From a checkpoint of a small mixture-of-experts model trained on Wikipedia.
Size: 14 layers, width 256, vocabulary 16384, 88.4M parameters.
Experts: 128 experts in each of 14 layers, 64 xIELU neurons an expert, 6 picks a token, a softmax router.
Below are experts of layer 10 (counted from 0) of a mixture-of-experts language model. Rows are named router (the router's row for the expert), up (a neuron's input weights, with its number) and show model dimensions 0-255. Each number is 128 + 32 x the weight over its row's rms, rounded and kept within 0 to 255. Numbers have three digits each.
After each expert's rows: "mostly gets" lists some tokens that are sent to it at least half of the time; "comes after" lists some tokens at least twice as common just before its tokens as in all text. This comes from a sample of Wikipedia text that the model never trained on. Tokens count by the router's weight.

# expert 35
router:103120095203118099109063125182078139134127089132127131153133142097118086126141150100086106116141127137129081137166142102107118109143133128097101118139140156141205159170149178089131075137108169054160115143083126061177146178148073096142164107106162043089108160080099138104104144201117115072106064190113125162179117109152077163126140070099143103092145121118118163112137107165096133149089122182162149106139077164190188144137120113149072168150094158118118102163148103128163161140110119113134105147078099162140086134110045146072209115136104112169160129116084185164111111133159137082130099134107124082124152099160121065176097092086122077111141128119153147197158114107084142124109177116137154129155162183134115182144094119113126160126140165103074141102117163176165154163152128
up0:095104148114141141128228104163160082123122110121128175150113076187094116153097180137169091085077154114118112160178140151117078153121130097125130086116129095102194147140122180103146102096148117100105124131110144113153130160115089138128068135170160140137077174128087150144120102071181115101111138158118137136102087116085158122163153127133068129148102098175103155070104104104135190107129133114133134100157176106099066156117134127150074113107148062093119165100133187157105155101055191145149118086163161117172143127158145124111175119204140084070099074124108155151164176196096086077164088176131128148095139107141135083106172164181158124116093124097167051129128102070145153123156089145149153086143171092160127090111082108193137190132112122187134121136152151116102126101078157
mostly gets: " @", " GER", " vs", " AUT", " →", " FRA"
comes after: "\n", ")", " MF", " Born", " Released", " DF"

# expert 41
router:139148132088129181164110185121072117127128175097085158135066161096146152120129068092101158106100139132101158163170190098114058083122114114182136176128124113133168134153085099153190185137103190118110125091194128122122115081083162165083110128139108108153123083152085156099082112091099163100153121075131142164132098154126100162157105126124122203153118126180128145136133135066135094135108133119141068103151106168135127137151150126113103162073186146141101095192121118121073076177182145180145147170101157111174170146142155158083130145165117124115099093160161109112177112168054150113148102160152098170179159147147104093097089159112088148080135126187099140061139129146088143116189093073091082137130167110114173118159118146084101132166140106104120125218151165130093096105128143
up0:092115145142125139092090113073104166094089150139155113144133160119166159122153130066091117141141092127167143145109147097170104108154169124144177130131128118112158116070141056148144144083129065161123111146141178148116101146088147088163087065143146104197093116199116092119192176134156168163175147097122106201101172135160072155157066140091107147088148157138139169103114119084084140097059134110144120136159086148102111097128151171179148145158081102147137052153095142126105114174088120145133044144078098187098120134116150143142140143085110111121074113131142099138127160175098148069143165070136191126098186170110095162139099110141154049146207140143155092113178129165102088159150147143109118171137118095138107090111122104108179132114110158156108072117168100054166149119117116
mostly gets: " UTC", " MPC", " sq", "Gls", "DST", " Spacewatch"
comes after: "0", "9", "3", "8", "7", "5"

# expert 126
router:148169148124095106105120149085100146161160159155131093090114064166143158085058117121125150094153162071065068141152161070077076126125169148143098146100065131125165093094172160146133157131165136112162074141159135097175117155103146130186084167097094141097147131125110155069103105100088152149139192155079197146183118170154104157095102148121124136162162145104140102194089091093155106129128136105102131165114079151117131157087182160156189141117143100104102039094191170159113104181168133133098141088174090090168193192138116130120116107154131159123054104156180129200126129107117130157164082140082086125105117168131119085100098175173155118121063156090127155105123144133119131122125138134131094165118089168132182127120156103136157200147145099092117136167123113130123095112134132
up0:095146099216104134123139114161137146158136181153138153134176154149129174101112124083123188116092112098151087121202112140094151098117121096121142143154148130167088146099126139119150099106153094187123137118158129183154147157101116144139125110139055140065092147162118154128066144078133195132113134111134127082100128127135097162085124147163108221113087110138154168186159154149117144144141110086131110153187111147101062065103127033153103081138111101158185103099094157149113150141127144161138140175164134093126161101086144108092152153109067138086103135191157118057097110110152151153087121092151122056127108128092154088101157098087131127137128162135126193203144043118078070171124147067172122137140157087136133131067150126091162155149144121150187168127155099120138113105156086
mostly gets: " twenty", " Five", " hundred", " Four", " Six", "teen"
comes after: " ", "1", "2", "0", "3", "5"

# expert 113
router:069158158176151147125093090159149094188133075118038160081089117121146123065096123100131102146078121135131156098144109085121119104139062170141099113136172149150160128133127153136094062161110127144129115099123164096135082122177147172103139116138179076112152176180146081112110167110140121140070127195129117125137117167141087166116137098128141113184138111139087140145085152135065074174159159165120158101094099127170175140129112046164055133173161128140079137132060133218183173167166089158122089138079119193136082130107107121182131084113124124126188126184079090152128084131102133139090166166109146166135112131118116097112085109142118107114123180164102094168147115123163171115118086085105178124102076180124142134154108123142148111097116141083140124071083132151124167095172122
up0:107165148158110172101137116131170124133203094111110122102113116130131124107093131125167092115142078179144110132108147112150096083110151137124135125147156172156111150115139124114165118131167103142111135171148053166072112138072074111164127158093164119159095046155123093109089156155120142084109083142092160176119077138106144128106092130138153174171178190130102086127113086153108154091183097095203140120111150196153188091200114097146103047164157104153140164076137164129121053126108116155120171117101108106120046165139073114129139085111165091149046123156143125105106164111123191084159102132094091166082109153105175102156102107105192163166146104123116181140148088137217121151107120112133157174110157133126122158152160120106164117123085121105183165186116143127117150145088084
mostly gets: "',", "featuring", " renamed", " near", "–:", " →"
comes after: "\n", ")", " such", " Website", "\"", " known"

# expert 122
router:159113163104165170132053167104091156149139141137182150083060101134158088085096127088158181154105187129113110170178091135139101163186126148112150115116123138167158054132113152174119073160113090072163157172116080133122113118121145163167108090095112181098119136140176109098100144102163119169128091166104138167183149123084068186169104178072123123132134113158096124123127092118114119139097131186132094186122107106174137145107148119160077090100123110045102119189132173167145098109197158112158157133115079080154184120097142078142140113188115147112101086090102140119083128106168161165120134158123103153147112141109146149084124132136164146188149157104135149137126117171127133092143125175100167094091202066169109079095099093136075122119151116125107122159152136133111167061065084
up0:125150134061124157077135136141163150133127054142082074128128130107130155145142084116110134107177148148106144107053132109132200078109152208137170096073128158159171098132186091140046162116094104151178092094067188162145104098131136195134108151106140162123127179162176120115135111111153132177111112145093139113188124148104105127144188068118137126118168092149121121074143133128099137177152115119132088145052115146127181145116142133082137174141154120119155084123203115137120153149132144089108098144157116140043136090149106147164104093143105110213057093154121103157143162088114132113124119105092111109132173132120080118148157185154117129117155218169144117138123127140166042112102110105122043173113137154111086087093100112141090124143104130160127147116146203130137168122147124
mostly gets: "present", " pm", " touchdown", " century", " yards", " respectively"
comes after: "1", "–", "2", "0", " ", "9"